From a checkpoint of a small mixture-of-experts model trained on Wikipedia: vocabulary 32000.
Below are experts of layer 5 (counted from 0) of a mixture-of-experts language model. Rows are named router (the router's row for the expert) and show model dimensions 0-223. Each number is 128 + 24 x the weight over its row's rms, rounded and kept within 0 to 255.
Before each expert's rows: "gets" lists some tokens that make up at least twice as much of what it gets as of all text. This comes from a sample of Wikipedia text that the model never trained on. Tokens count by the router's weight.

# expert 36
gets: " the", " a", " The", " his", "The", " an"
router [167 162 143 166 138 141 113 156 154 144 113 107 119 140 153 132 157 115 123 161 127 127 106 136 106 123 129 150 114 155 156 119 114 131 114 146 116  74 114 135 104 130 139 121 143 131 167 153 114 127 147 153 170  91 143  94  96 117 138 146  86 153 159 119 152 139 148 131 168 179 115 113 118 145 131 161  92 110 137 139 160 120  89 100 133 170 120  96 113 101 150  94 142 114 120 127 157 135 163 135 127 111 138 141  98 129 130 139 109 111 104 129 128 121 111 176 131 147 108 132 146 107 120 155 130 113 139 107 100  72 123 133 121 165 123 146 132 160 145 131 124 169 130 170 120 107 148 139 168 121 110 105 128 156 136 101 115 109 124 145 107 138 136 136 142 156 140 157 127 109 128 133  55 179 152  97 169 134 117 138 136 122 118  99 160 150 105  93 144 136  78 166 131 107 104 111 101 132 130 120  78 179 134 148 128 110 147 106 126 152 140 153 145 108 149 153 174 118 123  80 113 148  68 118]

# expert 10
gets: "-", "\n", " ", "|", " \"", " ("
router [108 159 156 102 124 134 130 130 141 127 153  99 121  89 154 104 152 141 105 146 124 148 168 135 147 133 147 162 185 121 140 117 114 104 129 136 122 123 133 104 110 115 131 132  88 127 156 128 122 104 105 117 137 144 138 100 106 103 143  81 115 143 130 110 167 136 177 129 180 156  81 157 135 136 110 157 141 160 111 117 129 114  75 156 116 138  94 155 147 125 131  84 153 128 149 154 152 113 161 121 131 104 145 120 189 143 129 138 141 119 144 101  74 112  93 139 117 120 132 170 159  84 130 168 137 168 132 107 111 110 127 148 117 142  99 126 147 148 107  96 147 115 171 123 148 118 175 144 143  94  85 149 137 123 144 112  87 107  98 161 102 125 139 131  82 140 120 159  90 112 114  88 137 132 138 104 124 136 170 172 148  90 119 123 126 137 127 112 135 119 103 136 122 139 124 121 109 100 126 108  88 116 126 102 139 127 106  87  53 123 141 165 154 148 150 132 133  90 143 149 135 103 148  91]

# expert 0
gets: " the", "-", " a", " The", " his", " that"
router [150 172 152 165 141 175 110 130 149 131  94 126  97 110 129 126 180 160 129 122  95 127 152 119 129 156 142 127 161 142 160 145 130 100 113 165 136  89 113 104  56 150 147 121 152 124 186 136 132 115 129 132 134 174 122  82 128 128 135 145  96 147 173 126 177 132  81  99 178 167  93 122 115 145 112 126 114  94 116  80 161 121  83 165  89 165 102 129 128  88 149 129 124 145  93 143 154 101 179 110 129 124 139 151 128 155 131 136 137 137  72 110 132 116 136 120 133 123 112 149 129  86 168 145 122 141 159 113 117 122 132 141  95 143 152 158 129 168 149 129 144 128 126 142 131 116 139 127 154 121 125 128 134 146 164  91  91 112 128 175 129 136 133 129 131 128 125 179 134 105 125 156 119 135 156 102 147 132 142 162 116 109 103 128 136 157 131 116 140 140  80 139 132 109 104 105  94  94 157 136 114 139 134 137 130 114 126  81 128 169 134 137 157 148 151 131 138 114 110 118 129 112  92 136]

# expert 17
gets: "s", "t", "e", "a", "er", "i"
router [136 138 125  99 144 121 108 153 144  72 127 174 111 154 154 105 190 134 140 144  90 141 134 120 123 176  88 128 123 129 145 160 115  63 107 135 118 111 107 116 109  95 128 110 149 122 136 116 119 104  85 176 103 149 131 137 105 139 137  93 127 119 131 119 151 122 126 135 140 147 130 124 128 147 125 112 123 122 105 119 128 119  94 126 187 150 116 110  99 129 125 117 136 184 123 108 120 140 179 123 101 124 138 147 131 147 106 118 143 136 139 155  85 146 162 124 110 119 114 156 125  99 124 128 158 120 124 129 117 103  98 142 183 170 127 116 122 128 186 146 153 153 126 113 142 112 129 128 150 114 107 108 109 135  97 125  98  88  98 124  92 150 116 130 141 155 123 141 151 159 144 171 121 127 194 115 154 177 116 156 133 126 123 149 131 147 147  92  99 149 103 135  92 139 105 116 102 102 116  93 116 172 126 114 133 167 105 141  58 116  96 134 101 119 154 140 120 126  99 144 154 124 106 111]

# expert 42
gets: "\n", "s", ")", "==", " career", " name"
router [169 133 135 117 129 127  73 144 126 125 149 104 119 116 143  81 175 125 103 115 162 120 167 135 107 152 137 127 150 103 163 140  94  98 127 151 116  81 123 120 108 107 147 102 112 110  96 136 105 127 116 141 136 106 148  80 113 150  92 112 141 155 131 105 132 137 116 118 140 145  93 119 106 108 100 151  86 118  75 151 121 114 116 161 162 136  92 137 132 119 117 109 167 130 155 178 140 104 143 113 144 112 141 148 152  98 136 135 135 119 145 104 120 136 106 106 110 129 106 109 131 139 122 131 167  99 143  91  95  64 111 137 117 140 140 171 112 164 171 110 104 171 111 111 144  89 128 134 149 123  96 110 164 129 129  76  98  79 134 128 146 186 153 145 149 145 165 140 121  91 127 134 116 145 137 115 116 117 128 122 132  90 135 114 126 175 128 115 136 121  79 123 127  74 116 165  80  56 128  99  96 148 103 115 125 148 123 125  64 134 131 118 144 167 179 125 139 118 120 105 162 117 145 133]

# expert 39
gets: " ", " 0", " a", " 2", " 1", " U"
router [114 155 126 113 103 118 128 137 121 111 176 144 148  60 147 121 148 140 139 157 133 135 147 106 132 134 144 175 144 152 133 134 108 138 138 133 150  75 156  95 133 110 154  88 104 110 123 164 138 100 103 109 171 111 122 138  89 112 155 134 136 116 123 176 158 139 159 141 124 130 100 118 136 150  89 172 154 130 129 119 142 118 118 107 168 175 114 112 137 126 139 132 107 119 152 146 150 132 182 132  81  96 174 137 107 125 104 129 141 103 121 113 112 113  89 134 109 122 116 117 114 124 151 144 131 129 181  98 120 167 112  98 118 172 154 116 132 147 134 100 173 155 201 105 135 123 160 166 111 137 102 130 152 152 143 139  83  85 116 143 104 143 118 108 133 146 159 124 112 138 141 134 146 142 153 121 134 139 107 161 114 110 124 138 119 125 150 164 118 108 119 130 111 109 117 118  99 108 103 123 110 110 119 119  95 131 106  95  93 134 156 154 142 138 133 153 135  43 113 148 128 116 151 104]

# expert 58
gets: " a", " with", " in", " was", " is", " an"
router [141 202  82 104 139 139  88 135 136 115 117 116 123 152 178 147 149 169 136 108 155  98 103 153 157 138 115 174 119 155 110 115 116 144  98 173 117  77 158 122 122 144 155  92 145  92 124 159 144 138 110 153 146 137 131 116  99  94 144 138 129 184 174 149 125 173 112 127 144 176 125 116 147 167 136 158 102 162  93 134 142 137 108 133 145 145 129 152 101 115 107 118 136 159  79 106 160 131 148 155 135  89 142 123 100 106 146 103 164 122 124  97  95 135 104 138 123  68  98  88 162 126  97 157 164  63 136 127 138 111 106 144 120 140 151 157 133 164 135 137 159 154 101 126 139 120 130 125 145 148 132 143 130 150 122 131 108 139 117 157 112 155 133  88 172 160 158 156 129  79 148 152  96 146 127  86 188 127 152 143 111 104 121 132 131 127 156 143 131 141  98 179 148 104 109 125 100 119 123 110 116 127 113 110 145 112 129 128  92 154 135 133 154 151 180 146 167  96 136 103 142 130 144 164]

# expert 8
gets: " |", ":", "-", " ", "|", " \""
router [128 165 131 133 114 158 109 124 159 115 147 119 110  79 152 118 143 144 153 128 129 124 142 117 111 123 148 116 149 144 118 171 122  80  97 178 154 108 123  98  93 135 161  90 137 101 137 122 139  99 107 111 129 129 147  88 122 122 147 133 160 122 179 132 153 118  98 160 160 136 103 148  99 132 100 141 135 132 124  96 125 134  99 144 145 156 103 123 122 133  93  99 133 136 105 134 151 127 147 113 144  85 137 148 177 150  97 140 136 112 103  91 102  94 126 128 136 113  95 137  91  97 163 146 128 146 134 126 115 111 149 144 101 144 137 126 144 145 142 133 125 132 153 126 104 142 160 121 132 103 144 135 151 130 100  67  87 114 126 143  98 141 105  96 168 148 118 162 133 123 140 131 127 109 155 118 133 165 132 137 120  99 124 165 136 144 145 103 126 122  87 164  90 114 132 122 134  99 155 137 126 132 119 109 125 115 141  84  84 143 138 125 121 179 137 157  82 124 136 122 149 109 158 116]

# expert 51
gets: " (", " |", " 0", ":", " 1", " 2"
router [119 140 142 115 139  88 103 170 149 110 153 114  98 105 151 162 120 113 117 149 147 127 136 165 132 103 107 132 119 122 130 127 133 100 154 124 134  96 114 121  87  69 127  84 160 105 171 159 133 109 125 115 155 149 152  86 102 108 141 132 158 106 163 124 107 175 145 122 132 171 111 115 148 151 104 133 137 147 102 107 126 147  93 149 182 149 125 146 107 105  98  90 133  94 100 118 161 130 179 126 127 123 136 137 166 112 151 108 137 104 140 118  72 151 142 123 123 117 132 122 118 137 107 153 136 104 147 127  42 120 130 124 135 142 142 150  82 156 123 136 149 107 131 127  96 147 144 119 155 149  87 116 133 151 163 140  76 109 116 135 107 127 124 161 123 110 179 158 120 116 127 130 123 141 142 128 146 153 129 181 102  61 151 101 103 165 136 137 118 143 140 160 118 161  85 119  89  98  87  99 141 147  93 106 129 107 125 110  77 107 131 153 113 147 177 126 139 139 137  98 132  80 109  81]

# expert 15
gets: " |", "|", ";", " –", ":", " 0"
router [136 161 157 120 124 144 114 135 115 138 169 100 138  78 156 136 141 142 131 134 139 137 141 126 100 129 146 135 118 120 131 161 109 114 114 157 113  64 127 159 109 130 135 130 127 122  89 136 105 126 127 136 145 125 158 104  52 135 135 118 142 144 155 112 129 151 128  94 143 163  83 148 111 122 108 176 134 141 111 155 130 129 126 146 132 161 121 130 122 141 127 125 145 119 120 155 138 115 144  96 117 111 123 120 124 104 136 120 129  85 112 108 123 140 124 146 147 114  98  94 140  65 126 120 181 155 145 124 126 103 129 151 121 147 162 110 132 176 145 133 155 172 154 156 113  85 121 160 116 116 132 160 119 192  78 114  93 130 121 153 107 153 107 121 184 143  96 113 155 149 122 104  90 101 127  92 133 132 134 143 126 109 157 129 138 150 143 125 124 122  84 150  97 123 123 129 107 115 123 125 144 100 102 107 143 131 111 102  36 134 150 183 147 144 132 163 107 125 130 126 126  86 136 129]

# expert 16
gets: ",", " |", ".", " and", ";", ")"
router [173 141 108 128 143 114 109 175 138 134 148  98 105  68 134 110 155 133 129 162 112 137 125 104 129 117 184 128 151 135 143 162  90 155 138 166 108  94 106  85 121 114 152 106 145 132 112 151 134  97 134 118 165 102 126 127 112  95 154 131 120  97 115 142 161 147 100 134 157 172 122 135 114 161 113 157 142 102 117 149 132 104 113 145 172 146  77 122 121 142 122 147 140 119 171 134 127 127 144 107  96 102 128 164 175 114 126 103 179  85 117 149  91 104 150 126 134 109 110 144 121  85 108 137 111 106 169 141  76  93 116 142 112 144 136 138 125 162 123 158 115 132 151 105 100  88 149 130 133 101 124 122 103 154 131 116  92 113 137 146 126 132 137 154 169 177 130 115 157 146 152 136  89 129 122  98 148 168 136 155 159 116 150 128 111 136 118 131 100 116  96 143 126  95 114 133  88 105 165 131 108 144 107 118 157 112 125 137  71 102  96 167 160 108 145 129 132 121 113  97 122 108 117 115]

# expert 53
gets: ",", " and", ":", " to", ")", ";"
router [133 134 139 112 138 111 110 144 126  95 107 120  91  81 157 127 123 161 142 128 146 106 115 128 114 123 142  98 145 172 155 148 145 130 132 180 171 133 130  82 122  98 147  95 164 107 123 154 163 134 101 153 156 137 111  92 118 114 116 126 129 156 127 145 138 113 105 137 144 138 107 126 114 117 119 176 172 132 113 141 100 116 126 153 187 142  88 137 108  97 116 118 144 114 131 163 166 126 135  97 102  77 148 138 159 130 160 114 148 131 145 130 125  79 148 137 127 118 109 140 118  96 109 145 109 144 154 146 110  66 119 164 134 122 135 139 124 130 116 147 105 160 139 109  99 105 187 133 123 133 105 175 116 107 168  85 100  97 155 121  86 132 126 121 129 167 126 136 133 121 120 123 106 123 138  88 181 148 128 128  96  96  98 162 150 137 151 108 121 129 110 164  73 118 115  95 120  88 129 140 144 157 118 118 121 111 151 113  94  99 151 150 148 149 154 157 141 110  90 111 157 136 157 120]

# expert 1
gets: "|", " \"", "\"", "---|---|---|---|", ")", " on"
router [134 114 162 125 117 140 102 139 106 136 120 127 119 116 124 137 171 130 147 122 114  93 148 187 146 151 120  89 129 158 146 125 108 141 144 196 160 101  90 120 101 105 164 128 157 116 159 145 113 121  90 150 143 112 134 131 105 130 101 140 131 117 146 148 171 152 144 117 137 180 153 122 102 126 134 171 104  92 100  91 127 142 111 152  90 163 134 106 126 115 150  88 107 146 122 132 145 117 165 129 112 132 168 105 137  90 115 150 166 107 112 113 111 126  94 116 115 126 149 117 163  76 152 122 135 114 168 148  96 127  95 134 149 177 137 147 117 113 135 115 145 127 126 132 150 129 124 157 131 122 153 109 129 151 150 140 122 100 112 140 148 153 129 192 114 102 138 147 139  91 130 146 133 143 137  98 143 165 120 136 139  84 129 115 113 110 169 125 109 124 106 124 169 132 128 161 112 145 143 106 117  93 105 136 159 128  54  97  78 112  94 152 141 173 172 138 110 158 139  95 119 112 108 112]

# expert 31
gets: ",", "),", "ing", "ed", "al", ")"
router [127 124 190 141 150 128 102 167 101 127 115 134 100 110 139 123 149 162 145 126 123 133 126 143 159 117 149 139 147 133 134 123 126 114 120 183 143  93 137  96  98 124 168 126 120 108 139 129 144  84 102 135 161 110 133 125 129 132 114 138 102 132 139  84 121 160 111 112 158 153  94 105 130 138  90 156 125  81 118 109  94 133 116 151 100 108  87 159  87 147  95 163 141 123 137 139 158 112 126  85 122 130 141 121 120 100 172 140 138 134 132 140 122 117 156 164 118 104  79 129 118  98 122 153 125 147 162 112 113 107  89 178 132 125 115 152 115 160 161 131 115 146  96 117 120  72 157 155 149 139 139 150 147 121 166 108 101 111 138 153 150 151 135 123 172 138 170 143 130 113 200 124 102 128 163  90 168 118 130 155 112  99  99 149 102 127 156 108 104 156  97 158  82  93 126 124  88 110 167 128 101 139 115 137 134 133 155 108  98 134 123 149 157 127 123 144 123 135 114 106 137 121 146  79]

# expert 44
gets: "-", "|", "==", " Party", "===", " Location"
router [145 135 130 111 104 140  81 137 181 105 168 142  95 111 126 128 156 136 142 125 106 116 134 118 139 165 154 144 151 126 144 157  74 133 117 199 155 125 105 100 102 118 166 128 132  97 157 166 135 105  71 136 138 155 142 133 103 114 114 108 126 151 138 128 123 155 131 140 179 162 103 106 128  98 112 142  94  95 134  86 154 123  75 142 114 121 134 137 104 136 114  91 137 140 117 140 143 131 148 142 164 123 135 116 149 136  88 149 166 134 126  91 113 109 117 121  97 111 136 133 118 107 121 139 171 129 125 132  98 125 102 157 132 145 117  99 121 151 139 109 162 148 152 147 139 122 154 113 111 163 118 157 143 133 131  91 105 100 137 134 158 158 134 179 124 138 114 122 102 107 155 125  93 104 105 118 171 116 121 121  95 115 141 170 116 132 138 131 116 153 111 130 121 131 140 108 136 138 146 145 135 107 130  68 143 181  92  63  87 122 121 110 134 175 149 121 133 123 139 111 148 145 119 126]

# expert 49
gets: " (", "-", " ", " \"", "/", "–"
router [118 136 122  79 135 137 135 139 140 152 151 112 134  77 162 115 114 136 129 135 138 131 152 155 138 113  88 127 121 140 136 112 121 115 137 138 131 117 123 120  99  89 137 144 105 113 109 153 143 159 129 134 174 130 124 132  94 136 164 143 118 161 129 115 145 180 151 160 189 168 106 117 137 154 126 156 133 148 117 114 122 164 103 142 134 187  72 178 124 129 132  65 119 105 122 139 151 111 186 129 108  93 155 128 141 141 143 154 129 146 116 134 103 126  90 129 110  75 128 117 137  95 146 138 105 140 164 131  79  97 123 155  86 177 163 160 103 136  96  98 126 128 161  98 128  91 153 143 143 141  76 146 119 140 116 101 113 109 126 104  96 145 142 115 123 132 145 121  92  85 119 124  83 135 140 115 137 160 114 154 159 125 101 112 108 177 143 135 134  93  87 155 105 117  94  97  98 106 133 129 145 115 120 120 156 115 142 138  57 132 136 114 154 145 177 130  84 161 132 115 140  75 141 116]

# expert 60
gets: "\n", "-", "|", "=", "==", "/"
router [119 175 165 134 142 181 104 116 133 138 129  95 115  77 117 107 172 140 140 143 120 123 139 129 157 145 149 136 155 135 143 124 111  96 152 118 165 105 102  88  90 113 148 118 104 127 142 138 122 136 107 120 138 142 156  85 118 125 124 102 111 167 133 131 170 106 169 129 154 153  85 119 136 145 105 141 123 142 114  95 125 144 113 141 103 158  91 175 138  94 136  92 159 114 123 156 157 111 155  83 112 100 140 133 143 136 100 129 166 141 130 107  94 109 105 111 150 115 101 137 152 106 136 153 169 151 132 114  87 117 117 156 106 198 132 157 105 144 128  88 162 133 140 113 147 141 136 126 135 107  88 148 147 141 132  92 108 146 137 145 123 171 151 148  42 157 107 127  99 114 138 100 178 112 136 122 163 118 142 163 120 109 140 140  85 143 108 111 128 136 113 146 100 127 150 128 103  94 179 102 104 120  88 120 115 139 103  85  41 130 156 138 146 118 196 110 132  79 122 154 154 107 130 122]

# expert 7
gets: "\n", ".", "==", "===", " ==", ";"
router [178 153 134 140 106 130 107 144 151 128 179 111 123 115 116 117 152 138 124 133 103 108 120  97 130 133 163  76 138 132 134 129 115 111 146 141 174  66 134 119  92 101 151 131  99 100 116 157 125 126 116 126 134 136 113 130 115 125 131 103 114 166 128 139 151 124 161 121 128 148 109 143 137 118 134 145 116 156 133 149 183 105 125 153 208 105  84 139 127 134 120 130 177 127 172 157 150 104 184 140 130  92 146 167 107 105 135 133 160 119 143 136 147 157  97 109 157  97  81 108 149 100 126 140 180 133 127 118 100 113 123 139 136 151 154 162  88 164 126 125 145 151 113 128 146 126 153 110 165 127  75 147 128 168 163 108  70 130 105 146  87 144 149 118 128 127 149 128 110 125 144 144 103 155 196 118 161 152 121 105 146 111 121 134 122 130 115 116 128 113 107 181 126  72  76  94 128 122 116 101 112 176 118 123 132 153 143  82  37 144 165 139 114 131 169 127 138 106 140  85 133  87 129 126]

# expert 38
gets: "s", "ed", "d", "ing", " had", " was"
router [168 137 146 108 136 172  97 134 130  74  92 123 136 133 154 126 167 228 143 102  91 131 125 129 144 137 101 145 126 165 156 147 111 115 135 128 115 112 125 115 108 123 119 107 140 128 149 151 118  85  87 140 150 113 127 116  92 117 147 153 117 128 140 129 150 124 150 101 122 157  98 142 128 131  73 135 168 114 121 117 137 147  97 110 172 134 113  97 119 155  90  97 126 153 130 101 144 139 161  96 141 136 112 183 139 135 120 116 144 138 163 123  95  72 116 136 130 127  95 118 156 107 118 151 183  88 165 132 144 190  90 149 126 164 120 125 121 138 125 163 141 135 139 123 118 104 130 105 128 112 130 128 115 122 143 152 100 104 135 134  71 164 103 136 172 152 135 149 159 125 162 149 107  97 169 138 155 170 109 148 132 103 125 161 143 146 131 166 144 129 146 124 118 139 107  95 106 125 154 100  90 152  82 133 142 163 124 105  82 128 149 154 168 126 185 122 107 125 123 140 144 134 150 129]

# expert 56
gets: " in", " of", " on", " for", " to", " by"
router [175 156 143  87 162 152  97 148 119  99 142 158 124 107 172 121 131 139 109 127 135 124 141 105 152 150 150 137 126 133 137 132 114  92 154 157 114 122 140 146  91  95 177 133  97 141 105 173 160 109 117 131 139 130 150 109  91  63 163 115 143 136 193 110 106 161 124 144 137 159 138 161 133 160 122 146 125 138 116 109 145 116 101 152 113 148 140 156 124  97 117 114 123 123 116 119 136 138 157 125 105  85 129 162 162 125  96 136 168 102 103 149 138 127 118 165 147  98 106 128 133 135 118 115 145  74 157 138  76 100 100 119 128 161 138 132 135 144 143 148 180 168 101  92 142 104 142 145 103 123 102 174 161 139 138 106 125 115 135 159 103 161 110 123 136 156 170 132 124 119 158 132 120 117 126  80 151 166  93 132 162  80 119 133 133 129 143 136 103 127  86 157 162 127  92 125  96  88 142  75 115 150 138 101 156 189  90 124 133 115 159 135 133 161 145 122 151  94 158  73 104 103 122  89]

# expert 14
gets: " ", " is", " to", " was", " be", "/"
router [147 186 137 110 176 152 104 127 159 101 143 160 100 115 150  92 137 165 131 144  80 120 114 153 136 119 100 135 128 133 145 166 117 110 119 126 123 149 146 133 102 145 157 125 116 101 136 139 130 139 128 155 153 120 157 124 114 132 129 148 156 114 142 119 147 148 128 130 155 166  93 124 100 127  92 145 141 141 132 110 151 124  94  95 200 140  99 129 113 138 100 105 124 161 101 101 213 149 166 155  99  96 121 123 156 134 131 140 130 110 101 138 109 126 114 126 146  63 130 124  74  88 151 113 115 130 143 123 120 130 153 143 107 168 125 120 113 164 141  91 148 148 136  80 130  94 178 138 143 134 141 171 130 137 172 112 119 123 135 138  88 137 120 107 155 144 110 128 138 137 151 153  98 136 121 133 185 159 114 116 114  96 141 146 144 151 169 140 121 128  96 115 122 133 107  98 129 122 121 116 118 129 117 101 118 175 108 133 112 136 131 141 147 127 153 147  95 116 140 136 137 131 149  98]

# expert 18
gets: " |", "\n", "===", ".", ";", " are"
router [160 125 126 144 160 138 128 178  99 103 152 139 152 110 130 125 161 138 124 178 118 140  98 103 124 109 122 120 112 135 112 127 102 121 106 115 131  66 124 109  82  98 174  90  99 117  90 171 131 126 140 152 148 126 148 154 109 121 162 128 107 123 143 149 113 164 138 111 123 170 133 137 153 157 106 166 109 107 117 124 148 119 127 143 174 148  93 156  98 124  89 149 143 128 126 115 136 119 197 110 118 118 120 121 104 118 137  82 159  85 131 101 112 138 119 116 148  93  87 116 121 118 125 120 170 118 152 122 122 120 133 188 101 127 124 122 116 139 135 141 142 129 117 124 104 129 141 135 152 133  96 152 136 159 103 125  69 103 139 129  86 163 118 116 170 173 136 168 170 116 150 128 112 115 126 129 169 158 139 169 127 117 144 119 125 134 155 118 103  90 109 181  85 138  86 150  67 119 145 147 107 147 114  85 117 142 122  92  61 123 153 134 152 111 171 146  98 110 152 113 167 109 118 113]

# expert 28
gets: "s", "a", "y", "in", "o", "e"
router [152 144 134  99 103 125 120 133 106 148 120 120 156 125 155  97 165 122 137 146 151 129 141 132 121 108 110 154 135 145 149 106 113 138 104 133 122  98 120 111 109 111 104 124 134 136 151 156 149 150 127 116 163 154 156 152  77 116 103 134 119 138 138 109 147 162 107 131 152 138 105 130 125 125 115 157 182 116  65 124 143 131 118 113 150 136 117 118 126 137 117 129 141 125 126 148 134 133 153 112 122 127 138 131 124 126 143 114 105 110 125 119 149 110  77 137  94 127  91 146 166 137 118  99 179 115 176 148 103 123  98 139 104 139 124 128 121 164 150 135 165 185 130 143 140 130 116 139 121 137  99 149 170 109 125 146  69 133 128 137 125 154 148 157 127 164 121 123 123 102 127 124  93 120 138 111 124 164 159 113 113 113  83 149 112 161 142 127 162 108 110 117 123 122  93 135  80 129 116 110 120 146  94  90 135 134 104  98  39 128 143 150 138 155 165 124 139 101  98 120 158 129 133 120]

# expert 43
gets: ",", " by", " to", " of", " for", " from"
router [164 130 143 104 115 144 103 119 122  75 109 160 122  97 141 136 123 164 156  95 166 115 130 102 152 123 123 106 134 137 130 152 113 125 143 153 167 116 147 133 122  93 162  87 145 159  93 146 142 151 102 139 121 143 138 108 117 123 148 174 128 114 176 133 141 129 117 135 157 179 110 142 134 130 118 153 158 134  90 100 107 131 107 136 146 142 127 153 163 111 123 133 125 121 119 131 150 113 120  89 128  68 166 162 147  93 134 109 148 123 127 126 119 103 143 168 137 143 121 116 115 121 116 136 129 114 169 152  50  85 127 150 170 132 142 149 107 131 130 145 138 160 103 104 132  99 137 143  99 157 106 168 161 142 181 106 121 117 157 136  86 114 129 127 164 144 159 139 108 112 130 120 131 109 139  93 142 154  93 116 118  70 117  89 149 152 132 100 111 126 133 147 127 139  89 130 104  91  98 108 139 145 148 123 122 119 103 117 116 170 162 133 140 170 166 149 128 110 138  73 115 113 107 117]

# expert 46
gets: " the", " |", "|", " The", "The", ";"
router [157 128 131 157 118 149 115 133 126 125 160 112 155 123 134 105 159 149 140 146 133 105 141 105 132 131 149 141 113 131 172 107 107 103 153 143 127 106 147 135 126 118 140 108 125  85 128 152 105 107 127 166 127 127 143 129 118 129 136 110 128 129 123 120 136 133 110 103 161 186 110 134 101 145 103 158 132 118 131 142 133 109  93 151 102 133 134 144 124 142 137 140 139 159 124 110 155 120 156 100 113 124 108 144 122 151 132 137 137  97 119 130 123 101 145 142 145 128 105 123 135 101 116 123 159 114 141 117 115 101 131 126  95 174 155 136 130 177 153 131 129 176 160 134 152  99 125 123 144 119 127 133 143 183 104 108  76 115 104 153 123 187 130 150 159 130 107 152 145 127 130 127  94 124 154  90 169 132 119 122  98 138 108 130 130 141 145 112 108 109  98 171 118 148 109 143 132 131 121 109 106 129  93 104 124 165 117  90  99 111 165 167 144 121 165 160 129 132 145  83 116  94 118 113]

# expert 32
gets: " |", " to", " and", ";", ")", " in"
router [149 139 165 139 121 165 123 106 118 111 154 133 136  77 102 107 161 135 111 147 149 126 106 112 104  96 140 141 140 136 132 158 120 144 114 143 153  80 130 111  87 103 141 126 160 112 120 153 105 100  99 143 145 122 162 119  64  89 107 155 123 177 154 119 124 156 130 110 148 164  74 137 138 139 139 197 168 105 107 157 121 109 108 172 172 177 126 146  95 127 123 116 126 127 102 160 136 134 135 134 108 111 126 142 142 109 113  98 121 105 148 125  99 115 108 140 144 134  94 133 147 105 157 126 116 140 154 131  90  93 134 190 144 133 169 152  90 155 151 134 149 167 136 119 125  90 127 157 146 100  94 147 136 141  94 116  89 132 154 134  77 128 118  89 187 167 121 122 170 139 137 143 116 131 129 103 152 143 140 146 121 126 153 131 131 172 152 158 135 104 102 135  73 149  81 112 108 103  86 102 132 146 111 110 109 152 120 109  93 114 142 156 137 155 162 114 114  93 134 153 150 117 165 125]

# expert 57
gets: ",", "\n", "),", " which", " The", "\","
router [145 176 167 120 153 126  94 158 129 114 148 136  89 110 168 101 153 163 133 174 113 123 142 121 164 138 153  89 115 108 150 124 112 122 138 146 139 120  99  98  77  79 154 117 100  79 162 140 160 127  87 150 135 133 128 120 131 145 128 103 117 102 143 142 142 133 135 147 175 168 115 126  87 131  83 137 138 108 109 149 130 146  82 118 146 113 110 100 122 133 140 159 138 151 139  98 149 107 130 112 138  98 171 131 137  78 124 106 152  96 136 130  97 127 151 151 136 141 102 176 131 110 131 130 129 141 157 131 116 124 103 165 143 155 119 167 135 186 130 162 143 162 119 154 109 144 188 131 147 143  70 146 141 164 187 102 103 103 110 156 126 128 127 134  98 150 178 179 137 151 163 149 131 124 132 105 185 158 135 157 130  97 123 161 122  99 149 111 121 136 118 152 111 100 130 117  94  99 145  87  95 157 105 108 139 151 176 107  77 104 153 136 141 152 177 175 153 152 140  92 110 135 131 104]

# expert 12
gets: " was", " is", " were", " are", " be", " also"
router [155 119 153 154 106 157 105 147 155  94 128  93  91 103 109 116 155 145 149 146 125 113  67 154 125 130 112 121 101 117 124 141 103 111 129 169 139 152 125 141 105 104 138 113 142 111 151 168 151 109 133 146 132 139 144  81 119 112 167 143 133 155 131 148 123 140 110 118 147 171  93 148 131 129 113 156 142 147 145 161 146 114  98 144 162 163 133  99 118 155 130 124 154 115 119 110 123 155 147 105 129 108 146 160 132  55 149 174 161 121 100  92 120  94  86 140 165  87 111 135 154 119 114 178 160 127 142 118 116 109 131 168 144 179 161 130 120 158 159 138 153 127 141 143 120 107 137 100 122 136 134 113 121 123 127 107  99 119 180 137  59 136 136 131 129 164 116 149  97  92 135 126  84 121 147 134 112 132 117 132 140 103 151 106 128 167 148 143 139 121 108 148 173  99 106 112 128 140 141 100  99 139 130 103 143 156 126 140  94 126 170 144 149 149 166 192 167 137 114 133 135  78 104  97]

# expert 9
gets: " |", " ", "th", ";", " 0", " —"
router [206 152 158 103 180 130 121 149 105  77 148 145 102 133 142 142 152 132 136 118 149  85 144 138 116 127 129 130 141 148 142 179 141 141 164 154 111  82 111  94  83 117 140 116 142 120 118 149 139 118  97 149 162 104 133  97 117 114 111 138  98 110 165 102 146 169 148 112 141 163 104  97 167 140 128 159 119 117 107 114 130 105  71 120 140 108 110 124 158 119  78 110 113 106 136 127 186 117 192 134 107 102 147 137 120  69 149 128 166  93 106 109  90 125 116 137 128 122 120 150 122 123  94 113 144  97 132 138 110 167 129 148 125 196 120 149 147 140 121 159 163 157 130 103  93 138 132 174 130 130 143 114 137 191 139 154 100 100 156 143 141 164 150 145 159 127 140 126 141  75 117 164 101 158 126 130 138 143 123 136  94  98 181 129 148  93 155 135 150  98  95 133 125 137 103 145 116  98 116 126 110 135 130 103 124 104 113 108  64 102 109 157 169 115 182 137 127 124 116  85 119 120 122 139]